Weights of a small mixture-of-experts language model, trained from scratch on English Wikipedia: width 128, a variant of Adam for the experts.
Below are experts of layer 3 (counted from 0) of a mixture-of-experts language model. Rows are named router (the router's row for the expert), up (a neuron's input weights, with its number) and show model dimensions 64-127. Each number is 128 + 24 x the weight over its row's rms, rounded and kept within 0 to 255. Numbers have three digits each.
After each expert's rows: a language model's description of what the expert responds to. This comes from a sample of Wikipedia text that the model never trained on.

# expert 11
router:147125106103096134135117151149146151151127134178123131153123120122138151096128131118184087112130121092156150158092149118155144103146151115096111125130131159145142144115088132154140153084101134
up10:169116109163091154060140139143119080119102181114135125136144154171112154151114164108127102112116156117142131095102088103154136096123085170141140138163147146147103101159108111104088124131124147
up11:112146159121158113125161115114145116150149145169136169120108159113102123093158090116133084093133153158155112072156122163135130132104081129136094071139119078133116116120121122157137097142146148
up12:133083119145122109137129166141151115096122104160166140089130179092109107118117119109120148133105145143124123122109105114140157135066112138121141128148121113082151100116116120110139146110173144
up13:146156140133150111114124164127107130128101097130133115128109176122122143147161104126150129156161140123127095078110090110153148139109089157121132161115091142131139119115129194160125105123144133
up14:093061135177157137123114143138122122130101151154104129112154130110127125196117120129143081117098157151141128144141110101116109139140088140113137134138101121143116161111140143114151137108155082
up15:145085148113126091165144128103104146161129133116127104130172132123140126102174126146169131126143114106106141109136116116127122134139164123096144096134090097092158150154155156202108103147169136
up16:128109133088118133134115100172125140121119144163118137082103153096147151164170118106129180117088199156139156128119143148133118156145111144113151125169124130123183094167106138132160098123118172
up17:165126122160165146109119139119154089122137175123164112121100143139067122123104147135101119135140141115124143134143133071139159145118120145106142144189125142138137098168144145135126141168152135
up18:107151133129114107104105132125113150159104157115148162117131112120077095107147131097126111125186112119134111077079116114137096106159108138140154123100130146126091139176108165116095142112173139
up19:099140123121105142100101131122085134104134113115157142111120093158122101083129166143142140142150185138124121123114132127140126121142145136106121154117116117114107172130124086152111122096178137
up20:148078131125121131145104158104138113157176106144129141118093110116157133101144138096144106148156058146119133108105130170131089113108110139138116104136137148158198178140098140133106105124132126
Description: Short word-initial pieces such as a, c, f, sc, cl, st, and the word as, plus syllables in Chinese names (Ba-o).

# expert 13
router:164080149144144120146097128142094121122152135142125118135149129139157158130106109087112119122113145142161089117123146131099146071137087101118090100182149106166126087160134137131182138168175095
up0:145141056148117142124167148161154095151153096110143137113124109119102133088160136106094123123187094129096144108150158130139172143119145125106136086129130124138117082121075147123154115134151171
up1:135119124131130172123153140098150153122186094130148095092156102108128150095152123098124098084127139134134108165099153111109101150111123148133126088164165125120144144122122122088109172090130135
up2:089175082132095132155119092148104105132112146130148134135131084139151166104125131082159082142141132104131104140123109111186130120083088122090171090118126131110115140142143166124147113117176118
up3:132111074177116118125169111163084170098147114102089159109168087116128126129130135106104108090158133143102147123114123136128106159142125138096128110117128124140135092129145111145111118121111084
up4:097097153120146097099143159108162114130139151152108145103113102149139163166132141126170155122088132146099121121138102114098113134179125147115118153103136145116133129140131145127156138132097123
up5:133100131149152132145104119131148150115124171113117146130146155151096139170148136149067165069124102128134122165162081154100116137106145121102150147159092135160157173114133157151114108126087146
up6:158120124152120152099126129161163141121148156138083120096184101145136144144154140127121152132126117141092102134120113077151099137162108143124098082110154143103149096122167157138148129131085128
up7:128120177165106126121163141132118152120128134159133107090124111111115144138107164116089130144127117131102092158106114112180111138117127107077136132101125121098145165130127153176125135182133112
up8:148110115104102095131154112128136165147134120164088116149177116106114198122113115152126140084105158106121084116144148131119114140161145125134135113134167156094150218124125159131145127135108125
up9:090115133099133165142131147112081136118158115169100142131129050081120153127122153166148088145160123099130152129123140142117080133159125120141132092132139164133113146144152110132112095154148115
up10:161111074064120130121142127165093119125173129131101145110119145142131146115122148194093115105118149141091109115104175092139162143068133136131144142124141124093114108137101136142137102139140112
Description: Middle and final word pieces like -ed, -ad, -ith, -st and inner digits of years and numbers, as in Peterhe-ad, orche-st-ra, 200-4.

# expert 7
router:105123131132093129119129073182124157094114134139129117143126143085118100117184146106128138144094095082148122146143135129139122130113093113128107124118129140102126120115144139133090137163141106
up0:130143112175138140121126143125159074075129121142132101129099141135123115131149174115118138131219150115075120102103131138122112113111157127124125096092148118135144141139132103170151118151157146
up1:176144134165115103095111127108107102142169143129100148146182128137120187105118181137130104134094159146156158127167122117098115131096114121119101146091128147158135102104148159171134138117145122
up2:099083148111128128141103133136097132143158131117102123133159128127134122117152131092116084139144107121169136144150103141146123170155164108151138152117098133100178113098134153137152162147102082
up3:120129124147130135136128109086109123130170145156126113114103098116165156101127148127091129142125176129134097091086153125168135101091162112143104118165141195110095133137116120186105123108119145
up4:120138093124124143108117116123140079123141133127153153119100136151099122148137146115104120133114126119159129098139126103143135093107123130100094134149117190147122105166085113105141123148099102
up5:150145076100107093134134140145137124144174087167126145138106079118167172117104151177122110133126131118101118120127135133111103103121130124135153073102115132121128153148136138142126123136137120
up6:144094118138118128122110124144149129107139159177100160082161147111147209093139138131120097124109135157111138086115084114151093132128112190111119097113157162125132115119149110108111118155160115
up7:140115135143113184087138165131117114148137149095145144124128118128106105119128144116158136132135127133091116134129111105164106138117122133134093083163136144127104178188079163080122148119109089
up8:147108147146109168098121155132097170149119159107146165143140148095169174137110153150163103119168175147145142123146117165118081115162111128100118146129127162124108132116150148092132124100127132
up9:131114111106117190100166148159156127149132131135080149101118157167141160136125153138085129118115124129146095135154117124122120090160130113089129157117178092128120128122123102106108111113140136
up10:131133116166135132127124097087112149149177159122136138106167129094102125144149128103151104128161101123092159106108057102110152125083090142122101141114147119128099125119167145127110127138136087
Description: First letter or short opening piece of a capitalized name or word, such as L-ap-id, C-ruz, O-pen, Mon-tford, also lowercase p.

# expert 6
router:097129133095160116101126144147083121115150155136155191121093109101133104081091109137117145126148114085164131140146146118133139088091146110139140100147159130109128096131129142121150158172107093
up0:132121162142076144141150156135136102116136126111065138092133106122126130133154192118164151127166139143089155097105113116145103130138126121102135114102087110103078131148121142096126125134172128
up1:121138084159073131126109116141136096156126097148129110137132127089160136114133128131124118163119120110121167136109133096125075147103130122144117099148098139155130180117130074169173154118105161
up2:126123109126115136131141113116109164181155144127148130083130155153134143160142120076098094110145124108133179070116096156113102132132146142082140071149147106131159121126138084107104129148077115
up3:154137133151127118116145110125113145126126134097142117094156123129127099143149144107088094104119154118127091099149086159109173122118096156115157111146095136145120119121144162146122078143125120
up4:137144120120150127140109130100134110179130102139124153131104135134112127116120109131103093092104091158080112138110122144107130146155114120112137139153141167124133184135108145107106098055123157
up5:128149132117156118119119124120141179123165095121118121109152202146142132104131139129096107108097114183122140133101110133105116094139142133084158097117106117185115156134134101110129093088147153
up6:114183092145119117144152122080093164149145143163111126131147108137119161094154171161109116158158128110134100135092142103144077144121097132121151130115111166109138180115133139141166133104110118
up7:142154098170152101140190075102091112119136092141157152087105139141132146137151139123143106109128173149102130135144098152119103121175101121086123124132136168105114171107137145151141110144095098
up8:197163074131133154076139137160115110182166144125116129118095149113143167121129107124101148128135123172143101108112123105087105110097141169119153130143093137111099137087132097153138123127140121
up9:131140149104113170091170126115131152162104147137112090108123114141119126091139162148105149121075093148145147144146081145118096105131097113127113135127127097152097122144151163164120145111119122
up10:125145099156119130112169132130120130110150149142146109145127146109141146120131112149159132155076155110096125104139113119128153170127139142109046096153113126108134149177081099147119094101119102
Description: Double line breaks ending paragraphs or headings before == or The, plus mid-word pieces like om in coming, computer, binomial.

# expert 54
router:140135141157142112069119115102156082117153114134116094121131167118099154147131131155140102137164125115105113112070096105154127091158102122152146131145147140151119129117187166166124082137162139
up6:086154140137151108131140144143138149113131159180137100093142117125142135138127124126147102136104139136082122185135129133097109102137144138150088090113126143131152146150142149111165097129104149
up7:167128110109122097088152126118074137115121156156111145110150111141156136163130143141101132147171149159128098080143124106160129114121106098104131083161145143135149143116170161108128064123146124
up8:142122151125120119128122139147142175116144164094117105055161087139113137115179119111121115100127131120120083103110096146141100117107163186113108145108098138108150089123122163140083127141135118
up9:130118125148185121133134150106142169169143133137143168076154115140112136119154097100140122126163119120152164129144125149142126074134122090117127082140128139139125158146163119147084127142110087
up10:083122102133130109114142158097130119119104100158151142129140138160118110117132176130148107137147104147163153129120154101156124127114123098109125165134109123152152170151127179081156097126174158
up11:117050137138126144110127130101152123156122197132143154105143154150119154137124171127080156138160118156130114151176097150139124134132135133122129096183156085176146151174150122087103117140139095
up12:160070111171147156183123134093091140106151135176148108121095108090120101113158127121109149172113127165124151131099134141162100172116097167121145111112118150125153123145156113090167128117105154
up13:154089101136120112132170114111150131113125135158107152134110146164103146072148135115138120100145110126135101133102119105099113107123117128138141084132140110138133192146131159143104083111131155
up14:101127143120147112123099097130156147122126134177112126145101098135128167087175155118145111127127136118142127099113128125147118115110113168143105108116148168139136088139100108127123107134154165
up15:198078128144118119102125107117118162146106139173091128094137124118124134142145114108156158121082152109091082119145103129137124144138076141107132154110138102089143095166105134147128162121132111
up16:135158090130152113129128109116130130152102096135092144101166148111117145126189171147118144117158115118098181159143133155156157134140139123114161148127126155189192170158135100136137111145132143
Description: First digits of numbers in tables and scores (10, 28, 2012), spaces before numbers, and accented letters like è in Varèse.

# expert 30
router:118122186123084095089119107108114142127118155155109142136141157151142088084087130077146151149158130135090088139161154158165134129124136124132124146172146157129150116120091158121091143126125118
up6:103160117140115147101140121143125149145143085114155149112147147100135100111129129097074100093118107145134150118153132130148118176125147138088108163132102102108117134171113119167111149111131131
up7:182111106129116116125154123180146121144173136122130091091143169137093126156192131061117145138126105090111105128159114122115116098111145101119084131131086129149098131108102152141102160100107122
up8:131137125105122200123134140143126172115116171169130132107139114111104125114142134137167074096136127118093135102146107110093145155183135161129142079117128120130149112130118118110125143145091150
up9:109113112109151155114125123094130155121129148137164157093142108131110115101127110110123114091173104103118110096136106145124115140124110149126091128167070178099147104124132090157110118138113124
up10:105157137154127108132097126128146129122124097138107131100149144154139115102166143115143116115122133101097119088134117143124126081111104123118090096158107081127114103100121160137150078157116130
up11:106142097142136152137115180130102146103146163145132159110126086114142141131130126093132129117142099144113161107103115091145070150089162139128096071100138136131173113102118152149127104132160109
up12:126160081168109146104151082129126164128123095144107103149086132170162137107175130121112129131126154136127139095089134113165083129113120115131133106123159134107130137160146116124095135105113145
up13:174100136140148098113133108094099084111110156144162100117101151134121166098154151122150124124135139106160103096073118153114110149107099132157136101104095163114157118164158121165183136144107140
up14:171130103116103098108103143126113145152144111125133134095170166107130116116123130153143114130098091143118105106174119086134097130101125124126120107081140126166132139136144144103169146112140120
up15:184085143184109129114128161110129133151133155164137112135102121149097133106134123138147127145062182149155147084107069101146147115096175104112144094134161096142115127111112134144104139117156089
up16:147105106132155123097132103124158143165101138161091139125123173158105181159146144119076132155108134147131110165166137160108145114110108133106167133139112167145141127169167130159124112125139106
Description: Mid-word pieces in academic or political terms such as sociologist, democrat, position, plus p pieces, en dashes and Manhattan's att.

# expert 59
router:150150102123128138137118102117085105139168127156110107098083127127121115121107108139080141109102086146171109127116161161108167117148132141120137150163139113161118104117116166118128166088162125
up10:158119157130105116109141125158167124138104154143125115146112122169181156090118131106139119140121172142163145123125140092144108106102133143104109169120144154079181158134156159183177156100138113
up11:104130075193122155126129125117112082139126097111157156124099142155164137144134158124138136115123158137140114130142080132105116112097133138108143143117129110089128182122138110139077139115132087
up12:039150146175117130146147174138151154122116135119107125116127097098133133138163094165158106138146144110129167167123131078142140088140122165155128124085150133135130127128086107120084106112124144
up13:103124120144090107137113112155172151131148120109085130103107151151095135134145135130136091082131138156124138140124084092128128124140088174138124106139113124157129189125113147107068108120149192
up14:137093099139141114102133135141148160138104159129137189119125092148123110167139115145127146120132148134118148137145109141165096159087131151151098142140111118136121118123131176121120105155088159
up15:132104116159146106163183143117125102125172162062104107107136156127054129142140125103177154129179098130148145107140131117115147144106136132144116128133173120157153144127123148116084115133124112
up16:092072162105138145125174132160125127175123175129106129109123110182102152135118138079122126098131118150108141114141122174134078132131154158077150147152142145107111141125150135118112090145115143
up17:150143156136105130121108147126119124098144166108108078127169118141115116122120139146103132098114154128114162138140083068135072171105145168118136099092112130119093134134172162180075118102134150
up18:110136074138111095160153136123145134154164183129126119170133159081165138100142128154119107178118110130110138098136158128167144111134133148086169109132134153138148160124160140122105152094094122
up19:148119106099107113144129125154128185105097108129098137138093147135128189121123155129156145094132151167094110126118124089166101131138122123119201133122109133167135193128140145123106132094145118
up20:113126162148134084142179126114182164125155130128128099106126168136122155151137153090130152103156163128140080183133132127115137139096082130121149153138115156142155141134143138130071119126101125
Description: Plural and noun suffixes such as ions, ers, ities, ial (port-ions), percent signs, and quantity words like several, many, some.

# expert 3
router:140114140129116124134187137138089125136085120154132135111094142155104170150160111130114150133132114120099118113118102147116106160125106099161148132098161137143135119085153143134118178190080160
up10:112118132140185121134149132164120186121119133127129146108164138120101091090125124120156152108114138174124128119118112139093136129154117128071134143174147116098154157134081109107127079095125134
up11:121095138110134127106139079105144159153160112151126133097178095133151146082142160114142095112118088134144130083152109168111118144078118134135178143150144126082137142123149117119107112108167098
up12:089151144110116156116102104118153121115136079171130109124141139128103099044121126146148116150156143153122146108127112166112128159107126140117125055122122079124147177112086165128174153119115097
up13:154149081116121086110096112126116125157103108145085146100089168150155109130122158106168129114123137106113084101121145160173125145079174144105083111177149149124097125116163135102164085125127115
up14:138113129158120105096156109099110141153175162117147139137127118152141161139137096086136174149120102102103128078144149171144077139123115134109127138094106128154102155174138161118125152162131071
up15:122119134137100204107138141148126122109123133176136114123130087157110163116120112119117101150093169130120123129138127146132164084124143140138113149136157171134137135128107183103163088127167153
up16:090105111134136135102113136104144145133164105153101121125144156134160126109161163127158144121116141127129134106141109119164174089128119158066084081127124132077141158149113145107130097127149116
up17:149164130106150174110134118114154082160127130162118145096112110136118138122156122139129116149137155148090114087078106157149121097145106116134141126124120107122118176104111087115099089144120133
up18:132163141168155149086109138102125153113149157193114172153118142140189135127128153149129158106133106137114149071129102081115087103105160160145135102093112112074098116123113138086117106131111115
up19:128143136175126091116123136145125176139115083138124144078112149131100179118134117122138144133129121135144144131117099129132141084146113135141169105105146117137187108144083157092133160125136125
up20:107104145141184190123142069150106123145107106097137109078159152117099146123173103104158126120117112102145140134164128124087165132126137157124138145102107123133185149100110150109118110136139119
Description: The space or opening parenthesis that begins a value in wiki tables, usually before numbers, as in "| 8.7", "(1–0)", "(aged 19)".

# expert 24
router:131100128126157165124142126118088143119152164117123141139123138159132128124106129084091057105136171121119156130113139094088153142131103116108104120134131121114118182145091098154098130068105094
up0:155112073128120151120145103111127153137104168112081120124142147147116140132139132133159172112111081082109169085110137119117128097126124132100098077156165140158153147115125084149109139146144118
up1:063124130136136149130115132120155093152145087138172134131118139138116117085129119139183110134125159119170118131132113135143159159105102208107118123164138123107158137136114196117133105118151150
up2:139126131143141142115144143134128151115139095089141169086071144128127179156151106133111099113163146167115097136098136143123150143079122133127173137120124130088146138120104150089108146169143086
up3:160137124130147149120126151115110186133156128132136142136120099115115104147142132107142103144115086157118142122163107094131121129140108140134105134163130155122154134128108153132156140125136118
up4:088127087107099152140134083147120133130143084152145110123145089098151140146166133120115140083174138086141121112103117103121117137138107148127129141098125106132141176115119098184140140142096140
up5:122109140165130139140125123169125124152109154135138114129128125128103117082160092110114160079153119113109147117150150155115121149093137206057126111126133105114104100106100197160090123151083179
up6:095153120153151097076153118143103115106182070129107120097098118104138099120129123165121136112137154156117097138117127103141145113097160166119095131082114099116127178121104162146126112134113172
up7:182094133125078116097143133119100102131108170126088144131173115128092176158154139133123137087102123086086118149145159108168158126134119150121143159125176131132163144106154126070133148089150086
up8:115157106155141134125137160126138164179152150129127164101117159104100121137135130107101098102145081095137126122133075119135090171147115120119140119141155118093172131135175103113096141144123164
up9:117108125128125128138112128135133136150113182163103149102155136117120145105176114107179135102150144112133145150170126176148158142087084125115109130129180151148121144133101147150115108133101161
up10:123123079129126107091147162144126133133154105157102175116173146152091125146122168111124126083101155157136110142169139105110123109092129138093110147130156148132086150144119146127129144155125086
Description: Word pieces after a consonant that start a compound's second part (buckling, backs, boats, shire), plus list hyphens and line breaks.

# expert 12
router:111135085145088163100147157128142130120178143135149098148144118156127155158160106130110140093118097163106108123159109124171123119063092138101139125084125120134104108129125159082136074131125131
up5:185119137168162150140148095133130099127094100167119094115167090142131086151090130125131098150131136161112158100171104104116136157102119110096150142144122127135124098094166133170131121096123149
up6:107122114112124150154153115146090142096140114134130128130149098102134146140128126093113113108183117147132145112101135149112176138113167182111089076114157116133138131103140085107162099122154138
up7:090140149162122149160100157133124129167103137130084118091100095159113151060120146098095153131096105138129120152128133100141102169130110093122174126172113110128140083120100179136112098113111173
up8:133173102105111113165149098126128141123166089116128125114119136125124172081140127179126150128083131134089118154140149085145124120151191143132130099176156137138095131164103092123156142148125109
up9:136148148108123135099143154153128128080134132128131088112127148140113118095090139124120113167160114168090110123176126090136103106163124113065163125113129133101097092113140144157118112120164104
up10:129138098179145130120134110191148139132118122115111149121139130122081133142160182125139162139123184110138126104090124152155121135103119139166073138155080127138130153126167122123135187123157093
up11:122129119095103117151161139124142112105122117127127142147121140111085087144128143127129149118181149113151117134122135077125108147164153118163105107146155132122145130112100115127160122123108117
up12:171151101181134077130156100156152153094146133114110134083136115138136141130104131143125116107074139143091125081144147132120132096142147168173139150068084112089120151097164160134129147124166146
up13:132148124129123143145128129138132102100157120086087114096090103111158103113175166106117139078154176134099117112086153144136092149109094160153124112151134106146117168139137130110109092177130146
up14:144130083131140127125130148123137129164106117134177140087105183105126122150124098101074140134163110142171178153152136156090153164099092149110126098158116119158157165155133121124146104134120127
up15:127117087124111131115137102119094093147130125125161131134110108113126143132188149100131166125143156068091123137129122069111101125117060138098102131140147095144182159097106117141139154138098111
Description: The word the after prepositions, other determiners like its and his, and nationality endings such as ian in Estonian, Russian.

# expert 22
router:101150150150125112087114115102156116126146077151122108077130154102148105139111142116132159088142137074097150115168145107146155084120162162122151118136148086156086124123106122103095127102155138
up0:121074145160158160122148168105112107144089120172146123099129109113128116124133127123100126168093120126088168125143126132111160151144123153116121150126144131141121159125135123141112117138152102
up1:116133119120132120151120116104117102116121134150143127138126147142119125140151156157125118123109112123133103098121126149126139093114135097143116131107104136123168110112159170119148117187150143
up2:148081088131106121102155097123155164169092113137133153117131143140133154105125133139080147080125137127143119109123129085103159114139099144107101115146151122109158127125125140124140115115172135
up3:102129116120156151124123119128131132097146131164132137102114148175113159116124162071098089175148091145119135105151128125127110120174106099078146107158146146106122119113123133082113151165141057
up4:124138132137145159140170129147143193152147140124096159113137149142128110137127109134123118095134098132145135131129096119123118176070115127145106099086110107111118104121139113149121111168125125
up5:129065144097119114146138103092141137133146110174107145125072084143115128117143120143085095122085095159113134124130130149118096128144104122146162105084152120130110142174117152154143113090122146
up6:152138118150107099143199088115139129167113100125105130153139124139132136144151165149114125129095155162117183109116108106138133134126141119093143116132133137137129120104118105166140115108112101
up7:100121158167143094119138123122122174117086134128110134102128129104087148118144108150097147113170125120137138119143141145139133139081149190145100145136129135104143103113146128176114106172125101
up8:119092093151115154131142117121127120104101110091141124124152133109128115160128194149111142110113116182122111112108119098153083076113060112123128135099118164126146139170153120163125130123116096
up9:097104111108173138117117103146093109124156130144114133095168128144139144114142117143110112109159128116149118108133081122110146143120135104100085150140100131122123158123140174122112125173143144
up10:143151117183110187140109117165125150101082117113103147142148136129124147109149130147103138106117147129147167092122128114169158095094140134126123090123113136138116158154154163141093129115118159
Description: Sports and entertainment nouns in tables and careers, such as team, season, play, film, club, league, plus table separators.

# expert 25
router:145120141100108100162151113148144136122101109120110141150132172162138090114149123126168071077089136173132147146132127091107166116140149126149105153116151096098094121141128126141138163114136127
up10:150122119123082099140158141133163117195096133152126187108106118159116151111099159172124128099156122166133127098109142098126113082144130132103112116094138153158138105138127158124098117129126125
up11:128150073167138125144144143140124172131118145141161119136099148138064108144107179128134144153147116132135124141153161128116168114131126165109159095126150113124128122123169154170145100110151131
up12:084123143147142141170175093105060151145107097160093150098099099120095136143144130164096104145127127124113147115171124157141135128094138104080131116126117141142112137137146131114115115127158139
up13:163123117167108128117096151087124143101140155145112133115140096139097131114088128136164116094091158104124107136129115135154152114150113143112100083094118133133127117123105137109140142177177162
up14:117081097092163119115157089184143131106128132142095163132143153123099108154124121124098137125168155125087125141150132119176150151116160143132120149142137135152123163126137102162122147108133064
up15:133125141132147128109123115075091150126139137141162075112103144127104165140120092113108152112103184128130150122149120120121138139105104113121118149097133115126106107158137140148117121142101122
up16:089117138171116141175113112089113118101175117109184146106053117145133126129142150139157131163160107163158150121157083132117146108074099117091124125150097150158134137136151124135121106097096092
up17:116125111128112147153138119159093103126161143135100158134165129087089109127128121086155091149129164102081104114113143151101113108138141139114110097137128123135128173118138144192128124123135125
up18:103130127185120133147097128121102132123080161179146131121134087124162171140170158109161145110147128126149137142127121105143152103074130139084172129103123128116133133116164133163120132105162093
up19:117119119107141166118118187147122160082191139146163119131129105132125158106152162139140133166111161090108174091148085121131122145129162157124132076145127141135106129111140134142111099089132150
up20:107106154147138128118189138102120140158125126121113148088091107158115144130110113137098144113129120160144088090142086146112134126144126140134109114130126097103104140148186128132101120155150120
Description: Word-initial f/F and h/H pieces and the word for, often after a hyphen or prefix, as in post-fight, non-free, Non-fiction, Horatio.

# expert 43
router:108152124101106124070112129130124102163131166124122147113101146116160110146159069107141103144138155137101114156125109126125133100137087115099140131178121133148175139139123113094116147113150126
up6:135154126125170095137134109095144115107120129124080135122119119126155132093120138162146098135175109153137131101133099101150102118151126115147136084117148110135134126126152194169127115145070143
up7:118126114130130164145118101100160133121123136124131135067124159136126131146141129121111132145156136171172161105136162109162148122101138160115112141164115160101169100132211112144144141146153136
up8:157097151106128125122153127099142150144093108176152109136140107116138109118121146098110130115163154096077096144144122123115113145103085134139141086104174082112165111118122164119103147142143145
up9:108139099169127134171141113098114129154178159141083110147132140146125145119144126147097139133103111115096171127145091102069164137097127111133113102126126115131142149151128109139133086110137128
up10:094144095136132146136134110131112123141169151160134157132144147088159107140145122094151130142126108127121146150154186104123092165152098137111098092137154122132158110130085134155114147098153146
up11:149144138131107117135165118148148143163107124153116095156120100124120118066169148102131200112147157119145130115130142151092136180096115156144106140124154091083137159122131157145125127118138155
up12:138143088156117153144145126166139142124114095113148105092130147110109149104146118122157122137161102108078096091128156080163070101141075158115115140123113137075111176146150110130129128149156112
up13:105129108136129117115120097159138129063184160140144136124090136086138115154114128170167122156130114123114155112160160111144126118128154127100106086113129142080128173099145181122133106123138154
up14:110127118160114126158156134119129126109135117108123176121148163125148151097115114106133089126118109102143175098166143079161127105087094129131137154106145140097128129114123133165124085119146161
up15:108155094143117170181160137117097112129125108097119101113106143137062098130172152082149148098182145103114089135096137100150158099092102121090144137114115107135159114120124142131101135136094158
up16:088138129155124119134162091126129127162148148118173161102098097134141124118151120147110107137172135135152103120066121156099139116094130190088140101153128157100123143141150150130068137132123138
Description: Early digits of multi-digit numbers in tables, times and scores, plus pieces like -ict, -pt, -che and month names like October.

# expert 33
router:105144133139118162101130169133118105107136170092116133144144153127127133131146105104098143091109126129141147144147156077117135192114134147137135116109151094150128166145158142134102094080140147
up6:125114124151127141116130108084106119130112122128114134104135145114104144078137161139113124161159199128157106105116106127121150126120141143108146139120109151129186113132128111128107128103168137
up7:110135128169155135129142111186089113131124087113101145124132148117161113176146108136128111138165157137126167120126111122150098122136132136109156134111112140118092134082107089154088115142115148
up8:126127147126117131093120118169112124121143129133069099075148133104153166129129116127118152099158137119103113103102099093186077091169177129088146102125135129145104111143146142132130116120152135
up9:143137112128170076129115128123128111128135171120119179121149139114115141099166154135103148126111078124137144060111119162131134129126139131125119134133155160137121143120154161103132142149112131
up10:159142118113096117158147108100094108111165148125148148129117099090068146109153122149149105144134127120113202129137130113170140121127146162121110142150134110136098130140186105130104140141137115
up11:081106122112124143147166133124115120103159141154142137124160120105128105075173140110155140088128134113086190137119121138146122103128132093112087094136137109105121116119092135116106091116125114
up12:119086130106116144118185084140124120138152129138160156129153088122100168101153154098097142140131149117130167128149127174120138106124106135128101091124161112124143077163168126127140131140107153
up13:119135148130177118099169109114170089124134157132122169130108117139139124134167138117156143144126123179133111115133099104100153115118135140135101150144132177114161140128153098114141116148082158
up14:140086174122162112106116099119157112132141121162154121130106120142153100104141117136112123117180132139135112113137095156112129101103165105115118132129162114143139140116148160156089091193122141
up15:126124092195134118133172144110158125159139134102144153122085142150140121117155116136109166147159151117146149124147132149110130131098125163118108084084168108173148180176141134161099108122087118
up16:145149092153079138127159127172150146105128126121163125140099130136152138142169153101174181148152143114091151132149114150143105094122123139100093166132137142160177135152074107121101094111138124
Description: Word pieces following an initial f or F or starting a word, such as f-am-ous, F-ars, f-ish-ing, plus y(ards), y(our), m(ember).

# expert 49
router:126134128113100136116105102153115127130156150138152105109128134163138110159198179118101141111106140141128100143149162146096145097097126122170120145082186096117158095126115139105161144096140131
up0:118140117117106099115157114157125115144096130130127108110125150108095118115159114111127139121146173129111152111090113125087074180137135135065166108095122097094128180133137112183142097125139091
up1:121142132118111128162159137178188182157098128122119129123160102144116131122117146143102168098147102161104124118156114125106105097132118119125119098112116129118100149139106156187117077149101104
up2:161156152189105081117180111135102117110103132139139143099108138099103162085094104125175120115129108144131106151142088112141112118139100120136126129144129124128127148123122159118155094110062160
up3:165139130108121099120146121151135088120137117104141124139108141124135159102164169096140110112128137137132110159141100141143145096130172139117152130125140140136091196169111143128092169190132128
up4:167146127106134094125164142102111167182111112144160137072158137113073133120090140086096126089136153132131116126148095120091120125189150116118123128098121150154129132119109134188152106114144137
up5:131119138130128193107163146090161150131122133118076108115066110113132124101129135157115111121098141164098098117140109084124102169136105121136117135141123134103116157112130132149121124123147114
up6:143142095129114119101133144160134128098101159127127120108137155130110114107152152114133144094174115126111087092148138112122113129120138179134127130168105136124143141129108185140096151130124121
up7:155164131134103122167126142121138135141090105142143154129133095147139145106117160125152077149156148187160159126118118104106138173128114129123133127105107126117126128177138154136182138148156144
up8:101119114144109147164136083125120154150113134129101172123131098107102113112095155127109165171093133135092110147098079152167072122115104111114141110137159129137098132142112113135071117119097060
up9:120120161150099137082116092160154119120083096126128114122147120094154174100127135151142116133121143142159119128123131083176117148125169184111154132135137155127122125142122124148179129093147108
up10:111115103148164169129130112157169143109089152091093145112155128152086147088177127125130158128108157133117111134144123155115162124137144110139099142131100127166146120101130106131164121106128092
Description: Closing parentheses, the, and parts of proper names and titles such as New, United, Bl-ock, A-ward, Pennsylvan-ia.

# expert 8
router:084124148127144113163125100140119087155121174114149153141078089135101102122123112093136119165121118137130124138158137111134139106076129104134110148189134071124181116138115143134135128139153130
up0:100114091166102146105122155113100119103149153104135134095133150159120108127166087137104125108118121119121110090124100123137137150107143147153098145135160121094116111148135171202166141114141093
up1:117118133149109129141110162096125091134137158130151165140129137126134120113173140107105139119128128135159132083142115160103148116103148152071143139114162146142141115109114129136090127109100150
up2:131146136135186169128111138108080179151127127144141101101133119106136142119142169129094124085146132137157154149120133126132145109103086128085121111148120150121141127149159142122140121132149095
up3:131129144186089149117127124133109173155115155125151154099087114091085131100117137159145119107123099120149115136154125130131156085116141115080117107168118153109115186174145170140105154090156085
up4:138108123223125109124140103086135139123164145153122176101129117147093122132136101145147133106110120127100126125136129117142109154142091123105169149117113137153132100130185127140119176107113127
up5:148170129106135145071145118095145130119179112086129096096098109096112202089149142129157119136147101121128165112124119121133114146185147162116110121141109136141116099144129146155106152153139139
up6:152144121108172182154142097117127163095152082114126154122127109104133142141154177093155133127176128124124122116114104144157129154106123160124139125151138124106085105141135179121104116137096137
up7:144125088157103120139130132124112115103176168140146138124093108185117139103130149122131159081164134169140175142127090128113130116110112155109109152142155129088123154114138101104099160150111122
up8:148097141141165152105103097162103121169123145136122084107114106112090155130158124127112153140124138154120127047134129127127163130119137174095082158146123152115106166162142112097090146140123135
up9:110149088127161116133158155155169125150177133127058152121118094142107144109138169145135129125150114104068115105141123140155118128118142177110144129130149160135160147138179123125109102110136131
up10:123122113149111160142162157159126129135115093111111073113142132095154137107147152123097096109138146124141096109144144101077155101111166137085122100143129111114097107118159152114116115139151132
Description: Capital or lowercase M and the piece right after M, as in M-ajor, M-iss-issippi, m-ol, MP, plus V and "two".